config = dict(
    num_hidden_layers=18,
    hidden_size=192,
    n_experts=64,
    experts_per_token=8,
    d_expert=32,
    d_shared_expert=64,
    hidden_act='swiglu',
    moe_layers=[0, 1, 2, 3, 4, 5, 6, 7, 8, 9, 10, 11, 12, 13, 14, 15, 16, 17],
    router_score='sigmoid',
    normalize_top_k=True,
    routed_scale=2.5,
    balance_loss=0.000206,
    balance_bias=True,
    shared_expert_gate=True,
    init_std_router=0.0179,
    lr_router=0.00265,
    vocab_size=16384,
    norm='layernorm',
    norm_eps=1e-06,
    tie_word_embeddings=False,
    optimizer='adamw',
    learning_rate=0.00175,
    beta1=0.9,
    beta2=0.98,
    max_grad_norm=0.5,
    batch_tokens=131072,
    max_seq_len=1024,
    train_tokens=499700000,
    max_steps=3813,
    dataset='wikipedia_en',
)
Below are experts of layer 5 (counted from 0) of a mixture-of-experts language model. Rows are named router (the router's row for the expert), gate (a neuron's input weights, with its number), up (a neuron's input weights, with its number), down (a neuron's output weights, with its number) and show model dimensions 0-191. Each number is 200 + 30 x the weight over its row's rms, rounded and kept within 0 to 999.
Before each expert's rows: a language model's description of what the expert responds to; "gets" lists some tokens that make up at least twice as much of what it gets as of all text. This comes from a sample of Wikipedia text that the model never trained on. Tokens count by the router's weight.

# expert 40
Description: Periods ending sentences or paragraphs in biographies, plus quote-closing punctuation, apostrophes, hyphens and quantifiers like all, next, long.
gets: ".", "-", ". ", "'", "\n\n", ")."
router,193,195,232,185,235,188,213,162,204,217,157,180,181,202,174,250,203,238,183,242,163,246,228,174,211,178,194,184,190,189,176,226,193,199,142,130,170,189,178,145,156,152,161,159,196,171,168,252,200,205,220,228,180,238,225,218,179,171,125,232,172,222,170,124,191,243,216,287,247,192,247,203,200,224,195,197,205,226,197,137,214,260,221,222,182,252,219,214,227,183,232,196,163,176,222,177,155,202,175,170,187,214,179,194,199,225,210,218,206,198,190,229,216,184,156,225,175,180,187,244,218,242,192,243,224,182,222,249,118,208,174,186,189,207,212,208,145,248,177,164,165,195,152,203,157,196,179,208,182,220,169,210,245,184,217,242,247,193,173,227,199,186,251,177,171,183,239,181,228,246,219,208,183,235,202,196,266,200,189,209,223,221,229,192,201,193,200,154,182,219,228,232
gate0,178,198,183,196,222,202,201,222,193,227,176,207,205,207,217,215,199,200,237,203,235,207,167,210,177,182,246,195,171,277,242,223,226,196,186,209,138,173,199,197,167,210,226,231,262,193,221,202,232,224,190,225,182,212,203,242,172,160,196,165,127,155,217,176,203,232,175,201,272,203,137,222,167,136,165,236,256,217,216,213,192,204,191,159,182,192,196,172,240,184,171,195,163,214,208,211,171,214,204,232,176,234,160,222,216,196,214,191,187,180,220,206,186,199,156,178,147,197,227,201,230,277,147,160,167,166,193,215,174,263,224,219,176,189,177,124,183,149,188,228,197,222,201,254,186,227,213,189,183,179,196,227,201,170,150,217,223,224,221,216,157,206,193,141,189,174,183,194,197,235,192,226,158,220,235,193,288,176,224,181,156,289,204,217,218,166,178,181,160,214,236,240
up0,163,177,222,190,243,190,216,146,144,198,198,194,250,170,196,193,263,259,226,172,196,196,200,175,177,198,212,181,166,190,206,233,187,201,187,208,186,187,189,206,208,177,229,212,197,229,154,188,221,215,169,225,188,170,209,176,221,183,222,186,175,174,144,218,176,190,189,219,186,161,188,191,223,208,209,278,161,205,207,142,194,206,193,191,188,222,220,162,129,152,180,170,202,242,245,202,152,260,204,190,235,160,198,154,242,175,221,200,164,170,206,215,204,212,210,185,213,211,169,141,163,250,160,264,163,188,165,177,175,205,202,179,191,224,179,258,188,185,194,238,285,240,209,256,169,145,203,161,183,201,186,207,236,235,273,155,238,195,153,157,206,183,178,232,249,237,208,176,186,209,170,200,224,247,178,203,146,241,166,233,225,193,148,223,190,209,172,182,213,194,164,207
down0,215,204,136,184,217,236,226,196,194,229,178,190,171,244,199,171,202,235,217,201,216,184,161,195,153,202,226,190,194,230,183,179,155,232,198,199,204,168,184,177,213,244,213,176,227,166,212,200,185,230,139,218,211,237,221,169,208,217,230,211,242,235,150,258,188,190,190,187,275,197,206,107,204,141,248,222,249,175,219,152,253,190,298,223,184,244,182,211,228,205,200,193,200,206,232,181,183,271,142,170,229,194,172,253,120,199,179,173,200,188,204,202,180,160,231,208,220,227,175,225,181,212,204,223,208,163,200,248,156,195,195,257,175,180,198,152,215,197,179,212,198,191,157,196,204,252,141,253,205,197,163,209,192,162,180,219,172,184,173,186,220,195,183,188,174,217,174,263,189,250,207,226,218,204,226,198,240,170,182,209,218,184,213,164,222,220,206,229,158,193,198,154
gate1,171,205,222,184,220,188,216,221,242,189,181,235,244,216,209,198,189,201,192,174,174,200,218,159,196,211,203,177,203,216,215,229,181,180,151,203,204,173,182,189,205,213,156,207,191,177,207,199,209,164,245,249,201,147,171,179,254,237,156,218,182,247,237,155,192,215,168,252,213,146,243,226,164,203,188,157,192,215,231,163,257,137,158,267,182,220,254,200,203,192,156,268,183,229,174,182,157,166,221,201,146,138,217,221,229,190,231,183,214,221,200,248,179,244,186,223,225,222,224,159,216,175,187,220,158,182,185,241,166,239,205,172,165,221,222,191,183,210,188,246,201,160,213,217,228,242,232,251,174,190,200,252,276,163,151,148,230,234,213,192,180,182,202,227,219,174,171,223,189,189,170,216,188,121,147,177,224,186,250,175,174,197,177,250,204,189,217,196,218,229,180,220
up1,146,203,216,166,216,188,259,188,242,163,174,143,194,180,169,206,182,206,177,209,196,205,184,206,187,197,201,177,187,198,169,233,195,198,178,213,196,169,191,188,200,263,169,204,186,179,160,222,192,171,224,243,164,186,175,214,197,276,201,248,163,244,232,176,201,218,196,184,213,163,222,219,132,223,229,176,244,225,280,169,270,192,182,279,164,209,214,160,225,172,158,235,204,168,195,212,197,155,193,213,166,193,198,186,259,196,224,208,204,238,195,262,178,227,190,260,241,203,225,201,227,192,209,210,137,209,196,220,196,195,194,249,209,208,207,230,187,224,183,173,183,136,181,208,173,190,261,235,203,189,161,216,259,142,176,165,221,215,202,147,195,195,230,203,214,162,160,224,244,219,191,184,172,162,164,181,257,268,246,180,212,150,167,232,202,213,216,209,194,222,183,214
down1,251,231,211,234,191,226,226,177,157,197,241,185,199,214,189,203,154,227,146,214,173,160,192,176,165,209,188,219,134,195,201,163,200,186,205,232,178,197,280,162,227,201,217,249,220,242,185,238,217,207,204,260,264,182,233,222,176,221,183,228,213,143,236,206,211,197,241,210,223,200,224,170,215,191,192,185,223,207,195,254,190,210,138,150,180,244,207,188,177,213,145,222,248,216,196,202,149,185,273,182,222,151,159,201,143,195,208,177,211,196,158,203,218,212,168,188,211,208,205,182,197,193,151,199,176,221,158,202,228,225,155,214,263,211,224,182,209,199,233,225,193,214,211,210,125,209,182,186,190,146,205,176,154,197,179,171,205,205,225,221,240,240,119,219,223,156,203,200,222,224,209,191,162,205,216,222,138,150,199,199,246,241,188,174,207,144,183,199,239,260,196,227
gate2,186,187,205,143,261,227,218,168,181,281,183,212,200,208,174,217,220,211,179,293,181,163,173,203,184,245,184,234,185,206,248,224,198,195,170,221,149,226,179,217,169,163,196,188,231,195,160,214,220,194,164,181,205,224,149,207,185,193,191,176,215,179,227,189,154,201,217,206,149,144,231,190,206,234,225,255,202,177,160,224,141,165,150,217,193,227,181,206,223,159,218,236,239,233,222,217,154,175,245,208,165,174,278,203,244,129,200,177,191,213,195,217,166,192,193,183,145,218,194,193,184,161,186,172,185,244,219,176,238,204,250,198,213,206,185,220,225,153,148,220,172,174,173,194,199,267,176,162,181,196,186,198,243,209,208,196,199,215,230,220,149,208,168,227,188,163,252,184,198,222,208,165,248,234,185,244,223,182,204,255,225,169,234,241,208,212,174,207,161,190,154,191
up2,182,164,244,204,238,224,236,133,167,278,177,259,181,204,237,181,167,221,207,207,176,205,234,228,193,204,151,246,234,220,200,172,133,197,152,223,191,191,172,221,192,160,215,158,188,185,197,201,222,256,186,191,227,206,156,224,169,199,181,167,214,201,206,163,172,209,155,188,160,173,216,243,230,183,208,198,175,116,178,152,217,238,187,171,196,239,192,208,203,146,242,219,219,195,235,200,197,195,259,189,224,158,241,173,222,223,171,166,182,209,231,168,209,178,169,188,211,213,208,207,159,210,162,131,204,198,204,213,196,200,209,197,221,161,141,248,242,211,217,231,174,204,214,149,200,206,239,146,238,197,224,207,211,164,194,192,161,213,247,207,185,190,174,201,191,213,316,171,190,196,192,143,201,229,147,227,192,190,222,206,207,170,204,236,223,240,166,186,166,199,172,182
down2,171,139,220,197,188,159,204,208,149,235,198,258,204,226,184,257,171,183,201,203,182,205,199,228,220,227,171,240,231,176,189,148,196,193,187,200,147,228,185,216,228,146,191,176,235,237,159,178,261,225,167,200,225,250,161,239,173,183,192,233,252,185,178,212,157,211,208,170,135,178,204,237,243,174,196,175,182,174,140,230,178,205,213,237,185,179,223,208,185,158,180,262,209,177,231,263,212,162,197,199,226,203,179,202,186,177,212,136,169,224,235,184,215,146,126,157,165,184,223,238,198,165,206,170,231,176,157,215,217,189,239,243,216,212,223,194,271,164,217,212,190,217,213,190,207,227,182,181,215,257,188,232,227,176,180,198,243,226,233,192,189,185,193,196,228,192,234,194,196,189,187,107,208,180,198,244,218,168,165,198,198,205,223,189,260,255,226,180,198,230,203,166
gate3,239,175,228,197,212,178,226,154,217,145,182,192,194,200,205,217,252,215,203,241,224,214,195,241,184,206,213,200,211,214,167,180,178,207,177,194,186,192,172,164,176,185,162,184,195,198,202,240,209,188,190,202,211,201,211,139,196,215,133,216,224,254,194,137,204,187,186,209,163,208,206,213,159,153,239,189,233,249,142,126,189,272,217,222,195,219,207,226,235,187,286,219,127,199,161,223,170,246,221,172,196,202,216,174,172,194,200,263,205,205,160,232,168,194,220,166,201,187,232,246,255,210,239,178,254,200,222,270,139,187,199,192,181,232,152,190,176,227,231,142,178,206,212,237,149,194,194,195,164,239,164,176,145,220,257,241,243,178,168,203,239,206,249,200,213,184,209,188,178,206,235,201,231,242,155,200,221,206,211,255,220,213,168,186,196,208,215,170,190,184,185,218
up3,240,171,235,238,253,146,224,190,193,167,183,191,233,230,247,246,221,198,237,194,235,205,219,234,235,187,251,230,188,223,156,171,204,252,224,184,191,225,153,174,182,201,158,232,200,185,179,250,203,220,212,183,211,158,192,151,241,188,167,180,183,212,181,189,148,142,180,234,170,216,222,241,187,145,220,220,177,215,151,112,211,226,221,223,211,224,211,201,207,201,261,187,144,221,180,222,176,229,183,163,165,176,166,152,162,186,219,240,199,191,221,209,234,214,206,235,207,183,213,236,255,164,240,169,204,177,230,252,173,203,209,175,225,261,171,200,190,230,193,144,128,199,185,236,157,195,194,153,176,211,189,183,149,210,182,235,252,219,193,205,221,204,258,210,189,172,249,204,175,164,199,161,181,234,145,208,189,170,212,193,240,174,165,211,199,187,191,190,203,167,161,189
down3,199,157,165,180,180,230,215,197,225,160,236,156,211,217,202,222,228,155,214,172,227,193,224,292,279,190,214,152,189,194,185,177,232,245,238,202,182,204,176,222,188,172,161,239,189,224,198,203,205,176,227,134,237,172,223,233,252,201,221,239,176,196,222,196,187,232,232,209,218,201,169,246,225,205,234,256,208,147,175,146,220,183,176,198,231,161,217,175,176,189,218,228,211,234,204,242,184,219,188,173,217,170,191,203,203,224,237,170,228,200,197,153,202,189,217,196,204,204,214,194,243,213,238,149,206,233,194,158,205,215,219,151,217,278,148,165,206,259,144,156,194,155,151,181,219,192,189,202,205,165,208,188,215,183,216,166,242,188,161,153,193,220,160,207,234,193,208,171,182,143,196,190,244,227,161,197,160,163,205,191,211,247,266,198,232,162,215,206,187,149,222,142
gate4,200,113,204,188,222,180,151,185,220,214,194,203,189,234,145,178,177,212,195,247,171,216,174,187,146,238,157,254,220,190,208,228,202,204,250,211,225,247,198,202,161,211,191,227,131,170,194,205,191,171,224,204,230,221,253,163,178,174,195,182,246,188,207,184,186,223,222,204,233,159,171,252,153,192,209,216,229,232,205,205,251,209,228,189,218,179,188,250,210,167,179,167,155,165,206,218,161,163,220,189,178,165,254,215,189,198,173,197,201,192,242,187,143,195,155,233,240,214,221,159,218,153,205,253,170,194,221,205,211,233,249,188,178,219,213,164,173,231,191,186,226,201,141,173,169,205,194,126,225,197,198,246,219,180,218,171,222,173,215,227,187,204,179,252,214,152,276,223,244,169,200,183,138,226,209,170,216,197,250,152,186,185,268,186,214,187,221,198,151,192,196,241
up4,217,198,161,162,221,204,229,250,133,196,186,195,196,217,193,219,156,196,186,163,232,197,174,221,235,208,230,154,167,190,140,203,219,193,223,191,162,218,188,209,204,261,200,227,181,216,234,163,236,193,148,214,209,184,204,208,169,185,176,216,185,239,202,210,159,184,263,195,185,150,203,194,204,215,207,172,208,167,258,223,250,242,162,203,192,220,181,169,178,174,149,230,183,256,247,182,186,191,230,164,216,158,213,155,197,206,258,181,239,223,204,182,180,231,258,202,207,169,181,183,283,253,149,172,209,226,205,236,230,206,169,219,234,164,165,193,213,122,226,169,227,240,162,203,175,190,245,147,183,157,179,148,152,163,231,190,181,220,202,196,217,155,173,185,187,243,197,237,207,190,152,229,229,189,191,205,209,183,191,180,244,192,216,182,175,163,242,200,262,188,245,221
down4,186,199,222,241,206,200,168,203,209,208,176,167,172,208,201,241,203,147,181,226,209,245,242,195,232,202,212,257,239,174,262,154,183,209,170,189,165,218,202,138,210,203,185,170,223,211,249,245,181,195,202,198,209,209,135,209,218,174,132,272,193,204,205,221,259,214,179,259,222,148,283,149,265,191,224,206,231,199,161,213,194,192,230,188,143,189,187,219,178,228,219,206,227,183,181,172,186,207,189,215,129,208,173,174,177,173,219,161,194,176,239,193,199,224,173,189,165,237,175,180,189,221,215,227,189,279,212,169,197,214,200,233,227,205,159,210,170,260,247,192,147,233,210,213,200,210,204,212,162,215,192,166,245,185,217,204,200,187,176,189,154,177,212,172,239,178,160,134,168,199,231,204,178,199,166,205,170,191,155,226,275,167,211,229,228,193,163,180,215,175,214,228
gate5,197,137,218,234,160,137,172,216,199,194,167,184,199,235,161,212,204,224,267,175,165,218,178,216,237,179,226,190,171,232,194,216,234,147,163,253,216,141,243,235,201,189,228,236,169,242,235,180,192,212,185,231,190,208,217,179,169,179,158,209,214,166,190,222,138,201,168,225,257,182,202,234,195,206,244,218,227,158,178,210,218,234,229,193,195,182,202,237,243,171,180,194,216,279,191,181,160,197,222,172,232,202,221,192,229,274,239,217,192,178,212,208,195,220,198,119,163,226,127,242,204,158,197,222,134,174,195,182,185,189,152,276,177,200,218,188,253,171,163,176,215,226,223,226,158,223,184,192,229,175,221,208,223,171,213,183,149,204,175,166,221,200,199,204,176,233,252,167,222,210,173,169,171,178,215,185,214,179,210,181,180,172,182,186,198,228,159,183,238,196,155,226
up5,209,220,123,204,243,227,214,195,188,233,185,215,223,248,221,180,153,186,184,295,196,176,158,200,198,244,179,192,240,170,226,182,200,196,231,231,237,200,202,176,211,218,238,214,205,255,267,255,216,194,200,208,233,153,183,174,226,192,191,181,218,161,198,219,169,199,269,235,227,217,201,250,193,209,194,208,248,193,206,126,181,194,208,182,188,177,241,229,222,185,219,208,224,215,200,155,217,153,194,211,172,206,194,206,133,154,127,224,173,235,239,142,240,193,244,245,198,137,185,186,244,164,235,190,201,231,217,210,168,201,108,206,214,170,210,252,189,192,211,202,213,199,169,207,161,226,213,186,214,186,190,202,163,213,163,158,193,222,177,207,170,155,151,161,185,181,241,198,202,169,224,197,189,221,222,142,222,224,198,202,183,238,189,162,218,186,195,161,227,171,234,177
down5,176,244,192,193,185,190,198,168,191,234,202,236,152,163,207,184,217,104,220,208,235,144,176,154,174,214,198,206,198,178,216,211,217,202,209,184,178,286,194,240,176,219,200,176,211,185,187,219,144,189,236,252,211,225,236,188,256,239,195,154,154,221,219,232,163,212,171,195,204,165,182,169,247,155,217,234,187,219,271,187,219,155,233,163,172,170,201,196,208,207,190,195,158,234,224,267,224,204,184,219,169,215,190,189,194,139,187,182,163,189,241,192,206,235,127,229,222,194,205,243,188,265,217,181,222,270,197,207,169,184,230,237,155,140,229,218,129,188,186,188,216,151,242,199,201,174,207,191,132,183,188,220,229,219,169,189,256,193,170,214,219,209,206,227,213,190,235,169,195,179,196,219,237,195,209,225,186,202,223,201,218,247,177,235,197,168,181,165,193,223,181,230
gate6,175,227,151,239,217,207,210,223,213,196,258,192,186,201,177,217,150,197,240,205,251,219,182,222,202,214,153,140,238,202,153,204,258,162,217,175,202,233,221,247,179,219,193,177,215,229,200,202,204,234,196,230,255,173,236,207,229,216,188,196,235,168,187,177,244,152,177,173,226,187,201,186,190,196,230,212,191,194,203,198,206,187,235,231,203,202,201,192,166,233,231,241,180,208,211,239,208,171,176,158,208,229,172,229,289,234,145,266,250,167,227,264,171,181,199,195,192,165,218,184,133,230,130,162,202,174,265,191,214,225,254,273,238,209,236,181,181,184,182,196,207,245,146,167,129,229,196,217,175,241,212,189,239,164,158,198,195,196,173,173,212,216,184,172,181,227,204,163,212,213,177,270,211,214,197,180,201,207,189,211,194,186,174,180,199,196,239,202,152,205,244,239
up6,171,195,227,219,235,225,183,154,231,225,160,220,174,172,196,213,156,194,177,188,150,232,218,202,205,175,210,174,227,167,180,168,194,224,202,211,217,192,192,167,223,192,203,125,277,198,199,199,200,179,172,183,219,198,233,272,186,220,165,188,221,231,189,234,156,227,171,221,175,234,259,242,159,203,192,194,180,223,178,168,188,214,185,239,227,218,193,164,143,219,203,156,213,213,175,165,173,211,239,164,202,206,187,233,221,164,186,207,248,231,206,215,170,264,202,228,180,265,218,180,197,159,198,205,220,242,179,203,158,169,245,136,222,214,133,185,206,128,218,177,171,194,172,196,205,187,160,206,230,152,251,214,208,221,207,216,181,221,189,207,162,193,232,161,193,183,208,168,209,191,270,213,140,277,151,248,160,241,209,223,221,156,208,208,235,239,172,223,206,167,224,228
down6,225,204,141,228,159,177,235,213,198,174,209,200,236,184,168,187,209,174,243,192,206,170,164,245,193,186,159,204,208,232,182,218,257,179,205,170,163,190,184,266,173,232,229,222,185,241,195,235,226,202,228,215,221,210,236,196,219,207,184,200,215,241,227,152,228,171,242,131,194,218,205,173,185,176,225,177,189,190,236,142,222,205,179,241,169,187,149,166,157,211,266,195,219,167,199,204,205,235,182,153,219,152,221,228,181,188,189,271,218,182,200,284,190,163,206,231,182,191,202,207,151,212,189,167,272,157,218,183,273,169,192,191,224,200,235,144,197,226,213,146,184,158,178,243,196,130,162,217,190,232,178,181,227,174,220,203,158,163,201,161,256,197,196,233,198,189,251,235,179,221,233,200,235,173,149,189,223,176,225,198,197,149,194,211,220,169,207,201,224,170,224,206
gate7,139,213,247,172,159,283,210,204,222,188,196,234,205,183,176,244,167,195,233,144,219,207,198,249,200,220,186,235,195,191,168,189,193,185,231,125,132,155,191,223,125,228,191,149,212,231,233,206,199,149,205,235,178,164,255,239,211,188,172,193,184,216,214,210,193,219,184,233,199,188,187,204,153,236,172,196,176,145,204,198,182,229,170,189,189,207,230,251,253,230,207,183,167,200,210,190,207,194,201,215,166,185,197,202,205,186,276,240,230,207,213,155,241,223,217,255,215,205,166,229,265,216,182,203,190,173,277,225,184,207,209,167,200,152,166,194,196,166,187,156,172,207,152,227,155,249,196,191,227,178,187,211,219,205,216,235,269,190,225,218,225,183,164,231,200,237,198,250,176,229,222,206,192,187,197,212,257,258,236,169,240,193,225,201,227,229,200,230,173,211,216,183
up7,204,187,201,235,224,225,182,212,144,132,217,143,227,230,169,183,208,152,247,223,235,152,167,185,180,167,232,240,233,171,164,160,241,218,247,207,196,172,286,175,228,205,129,199,186,170,188,137,237,217,205,182,212,208,194,211,188,219,255,236,191,209,185,230,171,157,178,166,165,196,232,195,185,146,179,211,179,202,148,229,219,215,264,244,270,250,216,194,161,233,169,233,283,211,209,230,227,169,171,156,251,214,200,215,218,188,196,180,235,170,182,172,187,181,179,138,200,196,222,209,204,189,173,179,203,210,159,255,219,204,183,215,185,228,217,204,195,227,189,226,239,189,238,197,205,220,221,176,192,199,205,245,200,209,202,210,167,239,180,158,237,196,218,229,237,229,158,138,174,140,198,174,188,212,183,171,166,221,217,205,202,160,220,173,189,212,189,207,185,224,190,241
down7,148,177,172,201,188,170,172,185,196,186,225,178,169,206,205,156,211,158,253,176,196,172,249,154,202,198,212,178,201,208,202,229,250,160,166,183,183,167,181,208,182,158,193,217,165,154,184,176,212,163,175,192,188,238,217,173,164,190,239,176,200,200,200,206,174,224,206,194,145,214,253,186,223,198,161,212,193,164,162,211,241,192,200,207,208,231,195,214,250,156,206,183,201,235,230,199,229,140,213,140,217,234,202,231,156,246,186,227,204,189,206,174,171,265,206,159,241,199,165,226,195,219,226,220,239,199,223,244,185,197,209,215,220,230,165,226,165,230,218,192,190,221,160,184,198,237,179,204,213,235,198,222,200,137,199,242,181,240,167,215,231,246,220,283,200,198,183,168,160,135,283,224,226,261,218,204,275,247,199,192,173,209,207,149,213,221,245,240,178,127,213,167
gate8,221,250,155,183,200,172,193,232,178,197,244,137,206,205,219,244,176,177,199,171,215,217,139,238,185,151,223,211,216,225,264,193,215,245,235,154,173,186,215,206,209,205,179,189,170,209,221,254,222,168,188,246,233,190,181,198,221,197,202,228,192,163,201,223,191,173,149,239,222,191,204,172,215,197,231,176,227,199,196,243,211,164,138,208,196,244,244,158,186,173,241,249,191,163,209,195,205,182,187,226,150,179,133,189,196,210,233,155,216,200,237,179,214,261,161,188,151,245,244,168,211,185,189,185,161,152,155,196,215,172,161,228,185,172,226,215,182,207,206,279,191,162,176,184,187,205,193,227,179,212,163,190,215,213,139,163,250,188,234,178,193,227,170,233,222,208,198,223,207,221,188,181,207,227,143,181,199,190,245,133,253,175,197,218,161,158,244,132,196,247,190,206
up8,183,257,182,156,190,229,202,218,183,181,239,172,202,200,209,208,192,190,269,193,238,207,198,233,173,195,234,180,166,207,227,233,248,198,186,210,237,158,163,240,189,182,210,230,228,179,215,257,190,199,226,252,219,227,162,215,218,163,215,257,125,157,203,215,198,206,236,224,185,193,250,196,192,247,196,203,230,142,229,189,193,155,245,190,232,213,181,252,201,153,208,215,221,199,201,207,203,231,199,161,154,233,170,248,169,192,161,231,223,214,229,244,189,184,212,253,159,185,215,206,206,182,128,135,188,166,170,178,226,169,209,198,146,212,200,170,149,141,138,246,164,192,195,251,188,223,202,215,182,207,198,185,194,207,173,202,216,241,154,168,244,216,182,219,193,164,179,191,197,176,218,191,207,152,199,292,210,199,205,195,187,213,204,141,239,219,232,188,232,208,144,236
down8,203,213,195,213,210,223,192,187,161,153,173,194,229,193,197,206,180,204,214,211,158,229,175,216,145,187,166,219,194,180,185,170,166,202,214,191,209,224,260,149,191,239,215,230,243,217,165,198,205,252,252,171,260,236,198,177,207,194,181,192,182,187,239,197,223,189,189,203,201,208,210,210,173,206,165,240,200,164,211,235,218,194,190,210,200,134,172,212,250,152,196,195,162,195,200,223,260,243,180,168,220,184,244,163,137,225,196,235,172,233,160,202,171,161,149,139,187,207,155,252,268,191,162,243,135,187,195,140,169,203,168,181,187,211,204,150,224,215,169,236,223,280,165,196,206,190,239,215,227,205,161,228,166,214,157,148,149,243,226,146,184,190,206,233,212,209,252,147,194,192,221,200,197,192,215,185,198,220,234,261,218,236,248,184,238,202,205,197,234,207,214,234
gate9,145,242,200,206,225,222,181,169,265,216,154,198,161,162,227,236,212,221,206,220,227,237,257,236,242,184,186,179,224,212,217,178,215,186,234,161,226,226,241,188,176,174,208,161,238,186,255,184,215,197,229,230,204,136,217,212,154,225,201,189,205,194,224,212,188,172,168,268,189,240,199,224,198,165,219,176,196,173,153,222,142,189,258,191,169,202,204,229,266,180,201,213,211,167,176,211,203,202,154,192,176,234,191,176,209,245,181,222,208,196,192,191,213,271,228,147,180,211,234,172,204,157,125,168,257,191,170,196,150,192,227,213,222,228,184,234,202,222,263,237,208,216,220,154,156,158,231,178,243,190,214,207,157,168,164,228,172,286,234,196,216,175,225,180,172,179,172,180,208,182,194,246,154,182,198,181,195,247,191,191,187,178,203,144,198,181,238,161,211,178,208,198
up9,255,224,227,221,195,210,205,176,222,167,220,190,227,191,195,136,210,205,232,189,215,218,196,205,206,270,176,187,227,211,181,235,175,190,183,192,207,218,196,158,227,168,236,244,238,176,214,243,178,199,178,193,172,205,140,172,219,187,209,214,211,217,236,224,207,163,224,152,213,208,251,215,197,214,204,255,183,165,224,210,157,186,187,227,246,180,148,219,224,180,169,227,169,138,208,144,188,206,209,171,250,153,226,233,176,267,175,202,203,228,206,188,185,219,224,209,204,169,173,187,155,157,187,212,226,210,174,211,245,247,230,181,228,257,248,184,210,211,164,182,206,197,207,219,180,186,239,191,169,120,186,218,186,206,234,169,161,193,240,251,162,193,182,253,216,201,254,236,202,207,178,135,205,190,220,197,276,175,168,200,247,218,198,209,260,246,152,121,193,182,158,189
down9,186,165,245,191,195,195,187,157,221,216,237,216,250,242,237,141,216,201,225,149,155,202,188,154,154,212,197,206,195,191,220,163,198,238,159,214,253,181,208,172,193,197,164,175,142,185,258,223,159,228,160,187,192,181,195,176,200,211,198,224,199,173,166,239,189,182,211,169,199,163,210,233,187,242,216,212,254,194,169,153,197,180,206,198,240,146,180,193,206,235,170,168,156,242,176,201,186,183,248,218,236,223,252,179,211,175,188,190,205,198,184,182,175,290,214,204,269,224,176,152,214,181,229,198,124,252,205,219,176,167,230,189,176,145,213,235,195,224,169,202,249,179,192,245,152,256,190,196,161,196,259,164,209,237,205,197,194,177,219,233,207,224,166,146,204,266,225,236,213,207,170,189,166,235,214,179,187,240,194,154,215,222,209,213,168,242,205,190,211,218,183,159
gate10,168,187,233,212,223,193,217,197,131,247,216,190,195,156,181,246,248,176,221,162,210,190,243,167,259,177,220,153,107,242,190,192,226,245,179,218,155,239,237,225,191,171,181,243,224,169,170,215,225,200,194,227,198,164,239,231,213,165,177,181,195,215,223,136,167,181,161,221,215,164,221,201,206,222,183,188,169,156,202,153,189,231,211,184,249,201,230,155,189,195,157,172,228,172,178,187,193,197,174,146,188,176,225,223,195,179,151,229,212,195,218,216,195,190,194,243,251,218,218,183,192,189,179,195,218,188,175,236,179,186,209,216,215,245,199,180,218,202,195,168,162,144,147,230,202,181,218,204,160,301,177,242,204,169,185,211,233,276,182,231,144,205,191,206,198,197,210,232,153,211,179,236,188,215,210,216,191,190,171,251,221,195,207,254,210,205,213,207,166,196,292,218
up10,163,211,219,190,160,189,168,190,173,222,233,184,194,190,156,269,219,204,148,245,236,187,220,201,232,213,193,158,163,243,199,162,192,233,102,231,199,237,200,176,154,160,199,190,210,158,175,169,232,178,217,226,230,271,199,229,219,198,217,227,185,236,185,151,209,245,201,243,214,164,227,217,156,187,215,191,211,251,197,217,186,249,233,170,209,255,203,169,213,180,158,145,173,187,189,193,220,161,171,155,136,187,150,239,230,199,189,250,198,220,212,193,165,149,207,192,242,194,269,199,212,197,176,262,221,172,186,226,173,208,199,154,179,203,205,227,214,244,199,229,135,176,187,203,183,181,207,268,187,203,154,270,212,214,205,249,227,216,185,229,187,238,171,208,213,231,193,171,166,243,227,224,195,242,172,222,209,193,157,193,202,183,198,184,194,237,219,221,200,215,210,220
down10,181,229,138,246,218,238,203,194,142,224,182,166,213,217,199,212,212,227,194,200,225,169,221,155,198,204,199,174,183,215,192,221,181,221,239,203,168,227,234,170,190,174,177,253,209,249,173,179,204,205,218,199,181,129,205,244,234,182,205,199,221,215,215,156,203,221,170,204,183,212,162,153,189,191,228,239,225,199,152,119,174,153,156,198,195,106,240,175,163,178,186,198,225,224,210,204,160,192,254,140,235,155,129,238,154,192,214,193,206,206,171,249,225,215,222,192,185,173,236,164,252,162,178,223,225,181,136,212,195,261,224,183,268,187,251,216,172,224,218,179,247,185,156,200,198,214,164,221,195,242,204,228,212,173,155,176,190,243,224,182,189,216,225,171,251,249,228,217,218,209,214,192,213,201,222,191,212,241,172,183,138,228,239,211,193,198,219,221,182,219,202,212
gate11,199,189,183,139,201,173,205,219,180,166,190,232,231,206,136,227,148,240,166,178,226,248,224,162,228,221,189,181,150,165,176,191,179,186,178,191,168,219,231,151,141,176,200,227,192,163,197,202,206,201,203,236,223,267,172,216,174,216,191,210,218,200,191,178,191,212,180,214,123,167,218,209,213,220,220,299,211,205,173,168,252,272,177,189,149,207,212,227,195,164,205,194,208,90,181,190,177,224,167,183,214,238,207,212,196,179,253,216,196,230,202,227,167,207,193,153,181,192,220,286,194,180,208,202,177,207,187,197,139,257,230,173,195,179,210,215,161,281,216,255,218,203,192,197,160,155,154,227,194,172,227,212,176,248,237,206,208,186,169,178,187,216,198,184,185,235,239,149,198,201,200,172,170,209,212,194,216,208,213,224,170,241,212,222,212,190,203,198,188,170,186,238
up11,184,207,190,280,166,216,234,146,212,231,162,159,200,192,220,158,236,243,193,199,239,152,193,238,157,213,149,212,223,189,213,157,203,204,197,193,249,206,138,246,215,240,244,147,194,248,169,235,227,198,206,186,182,165,144,215,189,180,172,238,218,220,193,228,197,183,185,242,250,197,200,234,187,129,184,141,205,161,200,191,147,165,213,250,170,185,173,170,186,192,190,192,182,272,283,204,217,188,224,218,217,185,223,221,183,262,187,164,181,198,151,182,226,165,181,213,260,224,189,130,200,237,172,222,219,193,216,189,224,208,197,216,221,223,203,216,206,218,239,156,216,187,203,217,183,187,213,230,210,189,155,228,248,164,193,221,166,187,196,206,174,202,192,179,231,153,117,242,213,191,207,216,211,193,169,188,198,202,192,187,197,157,192,158,166,238,196,214,155,204,213,148
down11,158,240,213,243,220,206,207,170,227,210,220,177,181,212,160,196,288,201,218,181,175,155,232,207,209,149,227,240,276,220,151,161,242,180,242,214,216,203,207,245,207,213,208,244,151,178,220,278,184,221,208,238,199,204,213,190,219,160,165,217,139,165,134,209,153,159,174,216,222,191,185,232,193,133,201,135,229,215,202,171,155,235,219,194,214,173,169,212,232,168,211,152,190,277,196,188,196,192,184,186,178,212,228,258,201,262,192,192,177,193,184,251,203,197,213,226,229,237,171,175,211,258,204,238,215,234,225,139,236,198,164,235,188,143,184,203,208,193,224,159,193,243,201,211,228,193,197,180,212,225,187,192,184,148,202,170,170,228,189,185,194,219,185,210,160,161,162,201,203,186,143,222,218,196,186,196,198,248,206,216,210,172,219,206,173,200,186,165,169,206,153,226